Experts of a small language model: 126M parameters, a variant of Muon for the experts.
Below are experts of layer 3 (counted from 0) of a mixture-of-experts language model. Rows are named router (the router's row for the expert), down (a neuron's output weights, with its number) and show model dimensions 96-191. Each number is 500 + 25 x the weight over its row's rms, rounded and kept within 0 to 999. Numbers have three digits each.
After each expert's rows: a language model's description of what the expert responds to. This comes from a sample of Wikipedia text that the model never trained on.

# expert 44
router:515512486483560492456578534494560549480533544529495485530480489524498465512491575477468480516527468473437504467454506492502553484510475528460477503497481492492482513536519472521506458494500489481478533443495486502507492488510502525503519505484458470504486468495494499489515455477510491485
down0:505476500523483525505540497520535485521476503521511519481469468515515501503488447471461493476465522486555544527495543514512494484510449501510544452508516468450487523501516544505466481487444496482485504528542492516521499492530496517478500539498502466527523496533524531494479487499492492530
down1:484493527488475506511544482475488488523477499517496515478441510562496503494493487489499513483464538490508519467494503507519514470480517530459476498517514487481501443464458495498490468464458531466533487473461496478478493474481487532483486506534477479521460481518529487539435469491489500549
down2:481523506507518478516498524542504480523558501507474506474476491560524494568523520480520490525512536494432538534508525520468497501469476479525503522501498500491472487470549483469505514492495514544485476492502529512492532482470497501479510521460504508494481516503479496511502450483503479514
down3:484473507490497502479516515534530465548498484496523488453540510453494470474468492488498481473526445492527549473492541505498516566502499488539487478466491452512455486525487529528556484515480509527517474519499479507478486483481468484488500499437504510494528490484533550489445510530508501502
Word-final nouns and superlatives after the, his or a, e.g. greatest, best, most, years, part, role, solution.

# expert 60
router:500509502492558470449489488468469528533508475534493519485508499502484456492493464540487510491497470507443534504477468504492523473489497518534476532465529496508478502533503520513436474544512498435514441479528494480492464545501492518525504491527476458527431479497481496492505496480549492463
down1:487492450460495543500471499485474495467477538529513510446493536495489487479473511522478558483523496511473495513527464513476503450456516520484503529511532494497506549481474510484513513513539515441524506484508507451518524523484505449495501510500478492515439543488501512470521513520480504462
down2:523521486462498505525495494528531504487511522509486462498521513525490535495485460527470547479450477507504541472509501561469536498514494510475508525507474509498479525523464512515484493498465515504497517541479494475510515499483471515476454485485524518457490472483556480476465564527481532519
down3:515474502463465503512471491502521499500492526520483465484506585516485495490515519514489488522511509526439523522565460498492469490501506497502506516487490475470495502547549509548492517507525511500479517477524555525478517485507451497495507437504535474521520489549482547523508520558535534498
down4:461495503474521508497551479496523516492500505489543493450479548482493488491482503520520504491484523531497471493485484467495450510511574524487493506530508511496494550489514493488474489458490501533471540503495463525532452486521444521504498462498476489491527516515522526455534512477494556524
Subject pronouns he, she, they starting clauses before verbs like was or had, plus opening pieces of capitalised names such as W, Bar, Charl.

# expert 40
router:510494463506545481474506479467560470508462488515488520502559516499510476477494500479504499528499467463490526475478492491467537533500519506487549483474501469487525496503505468549511466492523482520512487501514462530500486507547480473537510444558495506472484490489529497522466516474488508509
down0:503495481550538489517510536489496464468511519503491473529495484522469497517491531492470502486495458505528514502468550512514486482555449494511468499467474544488524493511527494484498498517500463508477504489486467463541510490465507497455484475494479513534512439527523499540488537495495492488
down1:520509532495467480527528524517482472433503518519513503507544516539492542507533543495516490510509464522500480495483531470526502469508555556510515452493482528522471495516475469494518499463521479484461496517502478467563499483506478510513486484490443495483471530505524470547499518484524514496
down2:528518508492485499531476551513487594500501534466499507539527499503522509495503490554511473478497512493467569529497493509503531469511520496478532502474523499495437502514481513482498540492505469569473521488487526502510507440473512479530502493520466492490497458503470512529497504517527507468
down3:484494452463476534498512493522542495521497463479527514526486511496446478488493491464493528510519506508515514471503506489504480467487486471485495476519509479496513551555507505501515513498538506455484506497511526513518468503486535500484508536497480486498477520514504510521506492440497467471
Job, role and family words describing a person after a nationality or birth year, such as singer, director, wife, born.

# expert 33
router:474471505508527530502504429459535521460471525533487478508459514518509505527453497516495526494490431462518514480463431489503533527500498542499461498534483488504546478535529460498480519548519507464509501480522468524458532523521503481523482510526504504492489489464498533489512522495492485498
down0:463503442500506511504519496505512525466495481523508515478453545472455516552507503521496532518458488455496540517496517502504470548562486552525498476536487501484504532468499500438475473499479504545502476521508487481533510499502444545477504495541513480513470478446461491531472509507535508536
down1:457504513490416493463529517502506555497446522481539526488484501497525479504492483507533511513510533506531506473544516504498489493511461490495494479517515498528501518560493491494450495548509492518496516518501473457498521521477504554510498466468500493475486499490512551515497489561503507531
down2:489484504514538489479546523492503485501513493478471513514481454485497538478507479505523464508536526451506525519521477518464466512510464502482485495542467536498501523510480455514509565545507493505527521524489491496484505485459474506475503510493495492474514522522529490501504533495474480472
down3:557472548479454470492480518463523551525447492493467476512467484515489507496488485529503506507488501489497485499483506492526478546461475468477539497471481523497528495484523478513509473540544494519513520501523468456526526488512492514488518493506527474515500540524467458505509496508529502531
Field names and colons in infobox-style lists and coordinates, such as Born, Occupation, Clade:, Coordinates, and the ″ in 34°17′08″.

# expert 14
router:489506474517513532471532502451536460508507519494453463513513537510491450458473515523480528505473468521489564501451508527490509512499521506528516476518484464520491468510495491482478478509514487473523496521497482514486519489527501494521524485500470502511459517486523518461486528524525464475
down1:499501510485499455519484493510511466523486517474475532528493504506488508522511502499486528482509484493527477522486475492541493465518484497513517455531490504465513482501486451512544481475477495522503494460513476516462494475534470457475519492519455467533508481512433520532489503446508523486
down2:448505512513532521512519466474514484509489516499449488534481528522491542470549528522480502522522515504528491536548504497484465485510501468514558521524512463501526488458488492504549491525490484487497490491523463481444510506509517499549483513518491520509498472519478502468469489469472460486
down3:504494471503504468519462515494532475482511495493483494503498553531517480506488481507495516472543515521496486501488523500495490521538521479512472473505486494510506520517503482508516517512508465577440519500465486485516537504495505524490446526524507516502481523506484525485458514514523492511
down4:472529482520481498508503502531491442519518468492484520467508498469438481536534503541484482446479558535510538485488488523527450518493484532486514498481479494499478482483491459503502466509505510505486478539486503532532504493546480479520470517509521451485472538490527504500489484505465509542
Lone uppercase letters inside acronyms, codes or word starts, e.g. 5-HT, HBO, BLR, Messina, Baylor.

# expert 63
router:492472489530514513476509499479470510522516468485525502538483526476461489478496501534483502491469462487498470491468530550485556517510489504526505467490476496516494455511477514553485438510524462465541541490497476508507500516543469478522474481526502450484499497509503548534514494513488495453
down0:462450520504505484479475499519526505502541538509495503498498471533432544430471514491519485523505477548522476508474487477484511520456458521489529471476514550474477488498457516493503515481498453538517491486515497501500456518528510505461534491539497491495507496480497542470519485503499495499
down1:505491467532495486491504504494501516509505489517521463515538552480475510479476524465464542467510501530520472510478508478543499463521509517505452545481502513478505483451501520474475522469513504478495505510474497519489496518518458503472502518501530514490523496464453475487477496523513481538
down2:501490526465483502489455488497496440523436502518480520508484502504524499500436472480474491492505450504457483508521501479520501473504459468520443492492516440504486486476498451533459527490542533501517502513503485535495505501474500502492464541481504524502470489494514511501495491501548527514
down3:530495522510511502495503504504504533534482488519564524518471510471477469538510497493520486497493475525525481510544504536476500447487517516489504516469527549475531493465487500481490518526480498514468543472542491544498510539489509486507476499435528496536548470474491451501525493496491489516
Forms of be, have and modal verbs after a subject, mostly was and is, as in was born, is a, had not.

# expert 58
router:481487494491530483503551484477506496514475532468464501520465483461474492498487514552524485540548502503467498463488470451489498521511516508490523477493512520501527434527484487490489458495484469492557512457491472485484497480539498512521537490479483483495431519459500511476489514504515484453
down1:522536496482490482544498530485457505523481449491464482516520492505484484517536498497547499514499495478445493562473528518532477521484465517472527551492494472475452530546502514468539542500508503515503496479543492509523464466503496487522549495536494532506473511483502489501486523492519510516
down2:491494487507526491458480516496484542503547510461533484527553479495536473483519483499483521498511499496509488501531500457515529480475501499539518504490509516501511543514536494515467506500475480528483551489518505508545511472492479508479479478514488559502490514474508521513510499504499481546
down3:501511481526509463502512497540511518501528549540463513518519492474484483449454505492495491472532490539501464516485458520493479481476514519500515522473520503480488473530500488455527575522524484451506481503448462513485537532445536475524537509494544527484488504495477494478528498497501460519
down4:514532462517520421489468502532521526519486501467519534485517487514479531546523519442537502486479506525477527503485500514484444522484474515489468520519511547497535522487526525552482491493555512514504525504471460487471507503460547493516492495471526486492477478508501508554535488497501491472
The piece pr inside words like surprise, price, apprentice, plus School, Street and College in institution and street names.

# expert 25
router:486462557501543478527512519439516498532500489498513483500492502495523520480467482511499514469515469491477513518469446502479535478467541544495496482482517509523525479515489455510534496555535494511544498491491473498477472482546469505515490487538476472466461479479515510452505507489513440485
down0:471538499476508495490514500525477479540531507511497506486484447529532467518510498522527536457514540455535479454470493538487522480553476509499454540501490525465480511461497507502514519484490447475532438470501548489532532462527517478503486503525499517451543466464496461469509526463482539517
down1:496547499499502507510527517567487474525483537456462512487485501500518490516500487483454483536511515426479419520516539442449453483498515555514515485533516504529492498526512525486514472523561495499515499508496526555452506467541502504494494513483508508524541494487457487511514511474523447479
down2:480520485489447489480529506460482535498475484513498536496490476486454515522518473482478458504483475481469517504476546526507477503478521491441468507508504501503544495519471531522473472495468527477514488520498493483511465509526474445524512505524439504455483470528499484538521518519501511498
down3:478503528507498516440490490476562526509467463537506468490520536488522492508542520481509448495512515504463514485462496524481495534510489502495505519456554471480493478495513505486516501475492479489480486512491545513502502425501526490489485486500514529540495517470520447463468483486506510495
Structural tokens in page headers and infoboxes: paragraph breaks after "= Title =", field names like Website, Genus, Location, and URL parts.

# expert 29
router:491509470520498540495491484496520461474527531474511496493460516501524495455457512524507500497512464505482522478496496463489514507479493524476522479508480497493518472501501480504503454496530499522500491465492446456463477494507473482512488506522465479490486490503486546487461506457512454464
down0:503497539504528528463485499502529479482521518485500498510527502532477529492527482508486506530460496449501496524469483484449470499526542508510514495516471501501466507486479541506512484536473513521542491480486503480483476470510489520529527498501489497484508536487517460480495554516503500504
down1:516521497516514483500521473544524498510552476499509509512513504514499500514478494491518531548495489504487466505523481470513539496515490487546533541542539507523474494542514469475481514465503499478474480527552563510505506476517503489474491492488537495487481489519480522540521476504465458456
down2:506440489504493505494534490512473505495494421437549489532485503538476449476499468538496480520513498523518467491480491472485459522473539525489531559491499511515482516481491544514535551519509516523495527496485553486476484509477508491549501491512510451500482508509503505521497507487500485507
down3:525517526481473558479511513478519457499483481558505486507529522465507520494518460492474523512482497489473494503503476547518517485482544515533423453466492490475511477483510467527480471510493464496461512503532487517515502541472471514505485520524471504452466550453528506489459521466499526467
Single capitals and fragments inside acronyms and abbreviations, e.g. USSR, NASCAR, NATO, PC, BCE, US, MMA.

# expert 15
router:465523520505510464499524525512548491549455498503511482539508495499511421485483542490483523476503435517515506488493499485495496506487523515509490492490481507505522478532495481579466526502529482488515496487524494520489490550531484516538496494506491489505495492486512561490532496501545493514
down0:495522499496496466531515518501534449460487525514490511521538453499501507516530522527531489504506497532487458599497527516510486492508487532477535480483545467518543557508497520520477523505473469535467537521505458514478481518496534515450519455465488493537537482455494522521496494486497528542
down1:504513490513472505535459508456483470553477520471532545515490494506456471472512512509460465515528503491466483484494497544531506529521535538511510529498458532513508529542528495511489488461541503452475495525532508491482472494515510502490465485542470495513470486512505495487516483495485473509
down2:520485513481514483520529511489524453472531467484506490497499496526500478498535470470506503498486535455493449490521456509474504490511478496492528498515561535518528508508520457498422505484502500433499489517432546457539480505514504456506528569519459467510524466539494493500498467554461499514
down3:465501470520494481517526544507482506498487529493499533460481486481493508496474513509531490505476461520482502489460516491545526540475523566419520534509478528555504512504544474527527499542512521471505505521528504519506544528515532536544532495506583515508485487525513556489515481510531566460
Periods, semicolons and heading marks ending sentences, list items or section titles, such as History ==, Freyberg. The, Song; Nominated.

# expert 52
router:483504535510472524482457490496491487497503520523464496523501494491478470526479519500504511512538472517479513496483507492473528502435501492515497468499494516491511495537483484517464449516522477547538524442517457467472496505481482503516528463510494451483496505529504495516517504494530491500
down0:535540518556469488475482502539490498494506434489524494482525529497432484492485503545471477495519430498487498452497510482542507478511461498504497524480501479520547492508509520540509491576475514516518523525517499475509498494506449449530501468504501487483488473501446475469522546516452532537
down1:490538594505464541499565517489462483483477493503512517486503541494499493491537508501519502482540529509544501515500471475493529515517493488427533469479463473520501536511469515474501504464526523469501474472514529442534544517516522530502464496493481555507458529484527509493499527522540503488
down2:493532546527521527474492527525534505494465496470473514542493480468518495517482556492484562527488514495475528525461468441483520524531482514493466527506464501547514527490493517469488479503482531477564504523514490505516546546493454477504494472508518507512534487516511463522508499504480504482
down3:476509524525497474486498460458457459479497486439494507531508493536520514552502494479495517484493510519524496496502473485505490513478484477526552530521458468525493484522532501538469468524504489495468497500502508453489542512486482473491508462477507480509482482490502483482533523482515531486
Pieces right after a capital letter starting a name or word, such as D-ust, J-ust, L-igh-thill, W-ord-Press.

# expert 51
router:454498524514540499469509488457518461534501479512450482486460503483439470457453447477506484518519457510499498489492479480486525471465508503554501492499494506491541502526496444490518493484540516477525526491511504475503447486522525509541504518542496489515521490503501507475517501505521497485
down0:513544510495554515516490507503537510491479513542542451510524512469510511485514508491477509477503525463499491487535518457492520486530508498530455464510509529479508501488528485492499493487471517505480508505533474492582478525463543514476497501494473523508485498492496496530533519554468504453
down1:483493503513536524459486518493495528508489511495515523507493487512507500545497494530473515465532476530518518499469507496529496485480529473499468527482525508487509511498511560516498467537509520512563532525516508462511508479508508480513491566504475532489486479528496542526473507486484502541
down2:496510533490490553546457522539508459445463454498520463459560494493480510493478488496516541516482490519516491521522481497495520479472527489489535493503524495492516477511441526529493518526516490468464476501472453527523515472516494472485534508482487529531445507471495505505471527522486486519
down3:543520496527490511515527473502482520501544544463499471512521521490481487484487484501478494563523492505466547471522493523507498503498477533523475474532515498494485479513468507544523541549508494499491512529521474502530464529490513529455506534488489506490505533503474499484524488501481523522
Pipe separators and column header words in wiki tables, such as Candidate, Votes, %, Age, Notes, Rank, Qualification.